{
  "hidden_size": 256,
  "moe_layers": [1, 2, 3, 4, 5, 6, 7, 8],
  "normalize_top_k": true,
  "balance_bias": false,
  "n_groups": 4,
  "head_dim": 64,
  "parallel_block": false,
  "init_std_o": 0.0421,
  "decay_fraction": 1.0,
  "max_steps": 8069
}
Below are experts of layer 2 (counted from 0) of a mixture-of-experts language model. Rows are named router (the router's row for the expert), up (a neuron's input weights, with its number) and show model dimensions 0-255. Each number is 128 + 24 x the weight over its row's rms, rounded and kept within 0 to 255.
After each expert's rows: "mostly gets" lists some tokens that are sent to it at least half of the time. This comes from a sample of Wikipedia text that the model never trained on.

# expert 55
router [144 160 131  95 155 116 123 150 113 131 157 104 116 128 126 183 124 106 161 159 111 120 129 133 137 151 112 141 131 158 162 130 156 122 133  81 144  78  82 120  99 157 118  92 105 134 106 122 142 130 206 106 125 112  94 149 140 137 103 114 150 122 149 155 101  97 102 135 129 133 107 147 100  89 118 163 140 118 125 128  95 122  98 134 136 118 113 118 148 170 139 104 139 180 153 100 138 137 159 132 147 134 121 130 122 134 124 142 155 100 116 103 121 127 114  92  73 121 134 113 102 133  52 124 102 149 142 172 135 151 164 114 146 137  94 117 137 100 112 114 168 117 174 133 103 127 144 165 157 148 156 139 128  97 112 136 165  87 142 134 149 121 105 137  98 106 129 120 146 101 127 116  80 156 128 128 139 126 134 160 117 111 140 109 157 128  75 100 138  96 150 153  72 136 118  67 116 136 106 112 108 146  92 129 158 136 127 133 169 133 138 142  99 104 100  92 170 114  96  81 135 166 150  93 157 143 165 145 121 160 132 172 139 132 126 165 136 156 125 140 144  92  96 129  84 148 147 134 118 144 140 140 103 118 141 118]
up0 [127 131 120 184 108 127 121 112 141  76 132 154  92 151 126 124 102 132 111 110 106 129 162 122 196 172 109  98 143 133 130 151 129 155 139  89 135 185 110 155 151 112 134 102 141 172 149 113 103 159 148 180 124 108  94 158 160 125 150  98 108 140 159 151 129 112 127 123 126 115 122 141 154 169 115 138 102 141 142 148 101 153 123 133 129 153 142 158 129 139 128 126 114  98 182 114 111  95 151 162  73 140 153 119  86  86 158 116 186 108 172 144 136 113 123  75 137 160 123 155 130 117 109 159 151 137 156 127 111 129 113 143 126 151 100 149 110 122 107 166 160 113 140 121 138 110  90 127 120 151 148 119 160 133 134  87 116 135 145 116 123 140 156 173 108 106 105 137 106 136 110 102 122 119 132 117 139 129 184  83 134 106 143 157 155 157 123  97 111 155 159 154 134 120 117 156 145 152 140  86 110 115 117 114 121 119  98 163 137 185  78 119 141 105 136 115 147 130 115 118 120 126 125 101 135 155 116 116 134 142 146 107 137 168 190 156 108  95 162 152 131 140 132  97 102 150 153  89 149 133 126 184 145 150 141 127]
mostly gets: "ial", "ec", "uc", "%", "ong", "ual"

# expert 39
router [151 125 132 143 119  80 122 179 134 142  78 130 114 108 136 150 122 181 137 122 118  87  90 134 126  88 125 109 175 141 133 136 107  84 122  85 138 135 137 131 115 181 121  94 125 107 123 140  59 134 133  89 147 108 117 159 138 148 147 139 122 132 167 137 155 107  96 151 122 118 112 150 152 135 141 162 150  73 129 105 125 103 130 115  99 120 111 122 112 180  71 123  88 125 152 106 150 118 115 163 187 133 125 128 135 138 138 136 145 137 133 109 156 121  93 140 117 157 123 119 169  59 111 119 135 118 129 113 139 124 114 130 157 131 130 124 148 149 188 110 186 134 143 141 120 147 136 106 143 101 137 132 129 117 101  93 113 102 152 137 125 155 133 124 115 101 156  97 179 122 107 102 123 133 104 136  93  92 147 141 125 107 120 127 115  99 169 117 109 152 127 123  96 117 119 143 123 124 127  74 122 128  75 109 134 134 132 132 113 114 145 119 117  50 102 116 145 149 131 118 157 105 149 140 144 140 127  86 122 115 158 145 125 101 117 145 125 121  82  48 131 121 100 141  92 128 156 135 119 105 109 167 107 145 151 115]
up0 [117 107  69 144 175 136 106 151 148  92 121 117 175 135 115 110 114 153 121  87 117  92 160 119 133 176  94 117 128 103 156 150 118 145  94 168 160 118 192 120 148 139 114 133 163 145 139 165 148 129 128 144 147 153 150 163 150 147 161 135 156 133 117 111 134 146 158 112 135 137 137 159 160 131 129 140 133  99 107 113 136 147 116 106 157 127 124 155 134 138  77  93 103 134 137  81 126 125 143 101 122 142 103 184 121 116 141 126 112  69 139 121 113 150 130 123 146 103  89 142 139 138 136 130 115  87 161  98 144  95 148 110 156 156  78 109  97 108 134  98 107  97 144  89 142  70 153 107 132 115 124 169 149  95 152 170 144 135 135 169 134 154 158 134 131  97  97  85  85 112 118 117 125 146  73 153 112 134 126 132 143 118 130 132 110 176 126 174 141 174 106 146 137  88 129 105 107 115 135 117  97 135 134 135 109  99 120 108  90 145 123  86 122 157 126 146  89 146  79 140 126 134 101 134  88 145 111 143 123 104  90 131 115 125 114 124 104 110 152 120 152 145 126 128 164 134 124 119 141 139 169  90 166 134 114 123]
mostly gets: " out", " South", " such", " un", "ow", " well"

# expert 46
router [129 139 165 141 117 127 144 155 111 152 148 148  91 115 107 139 141 165 143 149 141  79 126 134 130 129  88 129 162 137 148 129 127 145 123 120 143  99 146 122 126 129 147  95 115 141 119 137 121 129 126 112 146 131 136 127  74 128 133 162 127 137 117 127 167 107 106 136 137 109  68 204 139 131 106 129 166 100 139 116 120 127 109 164 109  80 112 118 119 138 118 122 148 173 142 131 171  97 131 166 194 163  94 120 139 132 107 140 133  97 110 155 126 151  93  71 100 152 125  94 135 100  97 117 132 162 134 136 163 126 119 108 140 161  79 116  95 125 108  93 157 107 130 136 123 123 117 142 137 108 184 132 150 129  95 151 160  83 163 145 135 120  80 123 150  89 103 105 150 120 131  73 136 131 139 127 152  97 145 156  88 106 109 120 135 104 126 118 116 116 171 139  80 122 115  91  88 102 149 129 113 115 103 104 131 130 154 146 118 122  91 100 123  92 122 103 161 102 104 117 109 145 133  93 141 181 182 144 119 120 145 123 142 164 131 146 171 159 103 134  97 120  86 156 119 148 156 131 115  84 127 116 113 113 144 165]
up0 [130 148 150 193  89 151 150 126 150 146 159 114 152 177  98 103 162 107 138 143 109 114 167 105 153 133 126 147 132 107 122 153 126 114 100 125 146 145 113 128 111 150 131 124 126 139  90 158 133 134 129 138 156 112  88 164  93 127 139 149  96 177 126 131 142  86 138 136 103 121 137 128 133 140  83 178 141 129 146 155 101 135 157 128 143 140 127 121 166 167 158  89 159 127 178 160 110 109  94 116 130 128 121 118 111 150 125 140 103 139 132  86 149 147 121 140 100 146 144 131 153 108 166 144 174 133 117 152 127 149 127 140 143 131 121 147  86 154 141 147 152  82 169 118 127 205 163 113 121 173 113 170 105 147 131  84 136 176 146 117 156 143  95 125 105 111 130 121 147 119 119 149 190  95 103 129 171  94 131 108 129 108 149 141  98 133 119 122 133 168 140 153 156 111 171 118 165 151 128 130 126 141 122 142 101  97 141 135 151 115 139 140 104 114 173 143 115 137 104 159 163 121 135 128 160 108  98 125 137 168 130 106 120 153 183 138 142 114 139 108 156 128 132 105 123 135  97 121 128 157 176 121 121  83  73 107]
mostly gets: " then", " new", " later", " known", " own", " head"

# expert 91
router [ 75 114 131 122 140 120 134 147 158 130 139 162 119 128 145 155 155 113 136 156 150  98 122 136  93 130 132 116 137 155 116  75  67 143 121  96 136 123 128 135 155 123 117 103  86 179 102 130  95 156 123  98 140 114 116 130 153 102  91 135 120 146 154 127 168 131 104 104  92 123 142 157 135 107 127 106 135 105 108 129 100 122  92 132 156 112  74 112  90 155  93 143 107 140 147 115 127 150 111 155 139 130 142 155 149 110 152 177 139 107  68 114 157  75  91  64 115 127 114 125 132 118 126 132 138 184 110 151 176 123 139 159 189 148 124 136 134 152 122 123 149 147 137 104 122 137 130  95 121 133  92 138 125 100 133 121 114  99 131 140 123 167 125 116 131 139 141  94 141 159 114 118  89 131 129  91 124 146 115 162 101 149 144 127 128 129 159  93 120 150 135 139  71 114 126 100 170 139 132 129 161 125  88 125 179 112 189 151  88 123 160 120 107 114 101  87 170 134 145  99 141 170 171 104 130 145 139 136 106 103 124 153 122 142 126 114 153 102  86 110 116  89 119 118 133 162 111  83  91 125 150 127 133 110 139 112]
up0 [144 111 101 123 157 125 135 133 121 123 127 145 131 131 147  94 143 127 125 130  90 112 116 152 115 146 164 171 150 131 109 165 171 144 132 126 149 163 112 116 157 110  91 142 140 142 122 139 119 133 153 137 136 127 148 167 152 120 130 179  77 142 150 141 135 106 115 113 136  87 127 132 161  91 120 113 144 143 160 131  90 105 129 105 151 131 106 118 184 174 105 126 130 125 118 119 111 131 158  99 133  95 144 148 126 112 142 158 131 102 116  93  61 105 155 111 104 130 142 142  88 173 150 139 126 126 172 134 106 152 123 142 147 130  87 107 124 122 163  79 125  93 150 105  71 125 129 105 136 115 118 104  64 109 169 183 110 147 103 146 147 165 114 145 144 114 150  82 111 129 100 130 169 120 136 165 129 143 119 149  93 100 106 100 103 113 168 115 137 110 131 126 147 146 106 122 141 163  94 173 105 135 128 152 124 122 212 134 120 139 117  93 103 133 149 120  98 143 135 135 111 159 116 128 116 109 140 148 122 115  76 133 124 131 134 143  79  65 131 128 140 123 140  89 116 112 146 105 143 178 150 153 117  87 124 109]
mostly gets: "ot", "on", " Al", " All", " Man", " Mon"

# expert 87
router [146 133 123 115 148 124 142 115 132 131 138  93 139 128  95 166 168 159 109  98 132 143 122 152 151 131 102 129 132 150 153 117 120 146 101  91 128 127  96 106 135 117 131  73  85 140 118 135 108 135 151 110 173 145 128 151 163 109 148 129 136 116 163 121 132 103  88 131 106 121 130 159 128 104 126 117 168 131 130 118 138 122  89 155 139 101 139 113 112 108 106  95 162 135 124 161 153 134 150 142 202 183 124 102 114 160 141 132  93  89  95  89 131 107 107 141 148 198  93  99 125 141 121 120  91 146 132 170 136 139 138 129 109 179 122 104  65 121 143 134 169 114 117 114 148 156  98 149 152 132  91 118 144  91  99 153 171 108 153 150  92 135  96 149 121 134 104  96 183 149 127 116 119 122 122 126 143  82 158 132 137 121 168 105 163  97 120 107 120 167 140 103 110 129 120 125 119 151 140  98 126 130 103 112 139 111 140 118 126 121  82  98 136 126 138 137 138 100 122 117 124 158 121 103 148 135 142 157 122 137  75 155 112 141 128 145 193 155  86  41 125 128 100 156 112 115 135 121 126 109 116 117 117 133 135 167]
up0 [144 168 121 118 107 119 121 103 141 120 104  67 102 109  63 117 183 120 131 164 102 153 173 104 125 129 146 127 154 112 133 131 141  96 116 115  95 120 124  95 177 143 126  88 151  95 120 131 103 144 199 130 165 137 119 139 147 127 132 144 176 142 130 135 116 120  82 148 126 154 110 102 158 117 127 124 109 139 151  99 163  87 105 108  99 120 147 109 131 118 117 138 115 127 154  80 151  73  90 158 136 137 102  65 104 108 125 127 126 137 105 112 146  59 152 104 104 128 111  93 144 139 171 124 160 102 154 125 131  93 120 144 118 163 109 148 152 109 124 107 110 135  85 111 111 116 112 141 172 161  99 150 123  80 149 153 156  81 125  91 157 104 124  98 146 116 111 155 127 128  99 122 140  79 116 130 110 139 122 141 131 103 113 155 105 136 132 119  77 119 128 135 122 172 158 125 117 160 119 153 117 148 106  90 138 118 134 111 108 112  79 118 147 123 151 114 148 143 134  99 141 117 100 157  81  92 133 132 132 137 133 131 122 132 146 115 138 151 126 177 105 103 133 133  87 121 118 127 117 138 127  78 118 142 124 140]
mostly gets: ".0", "ive", ".1", "00", ".5", "ical"

# expert 64
router [125 132 148 114 143 104 142  92 110 113  90 138 138 120 138 136 133 136 163 157 152 103 134 126 165 168  95 145 142 150 127 120 152 173  98 128 104 115 152 108 135 129 161 117  89 122  98 124 124 150 139 132 122 106 100 128 141 128 133 164 146 132 106 127 120 121 110 139 112 113 115 128 126 131  93 166 157 129  80 102 107 143 115 183 168 107  82 124 121 125 150  79 129 106 147 135 169 112 104 138 197 172 108 107 140 117 173 163  96 101 105 120 173 102 122  77 123 140 115 121 143 132 111 148 105 127 150  85 128 114 132 127 129 176 129 123  55 130 148 150 140 129 135  77 117 116 113 136 160  88 144 163 157  94 114 148 147 124 157 125 112 137 105 141 132 107 135 120 143 124 119 152 136 135 118 160 124 130 166 163 125 128 121 143 116 117 125  80 159 130 159 160 125 138  65  93  96 133 112  57 127 134 154 128 162 124 126 148 139  78 149 100  98 135 131 104 116 160 109 104 145 161 160 123 128 168 177 130 137 137 149 151 139 125  94 154 185 129 114 103 115 139 103 156 166 125 105 133  90  95 112 140 122 162 147 118]
up0 [158 161 129 111 118 148 176 125 132 146 143 109 123 142 142 103 114 124 142 135 157  86 118 134 150 108 137 142 115 174 174 125 114 143 127  97 114  99 159 142 120 132 113 168  89 122 110 132 118 110 183 113 166 111 135  87 159 121 117 102 119 134 117 134 151 119 121  82 132  69 114 167  85 138 118 124 171  90 111 144  84 122 140 131 141 111 109  69 106 153 143 117 119 109 143 122 109 128 144 172 118 153 117 149 137 165 168 194 114  96 144 101 125 134  94  97 136 142 106 111 113 154 117 118 104 135 151 105 101 132 159 103 121 124 119 144 123 119 142  60 121 101 110 141 121 108 129 122 116 110 151 112 159 129 141  99 106 109 169 123 107 112 110 123 138 115 119 114 115  90 137 156 137 147  88 119 123 102 171 129 110  75 175 123  85 150 175 138 148 140 123 124  97 144 126 115 147 132 143 135 125 134 189 118  85  75 152 165 129 169 127 113 121 160 181 104  94  99 130 148 133 161 153 134 157 154 107  97  74 107 116 136 108 119 128 123 125 122  98 135 109 143 119 135 137 111 160 114  86 107 142 125 140 177 132 121]
mostly gets: "5", "3", "9", "2", "4", "8"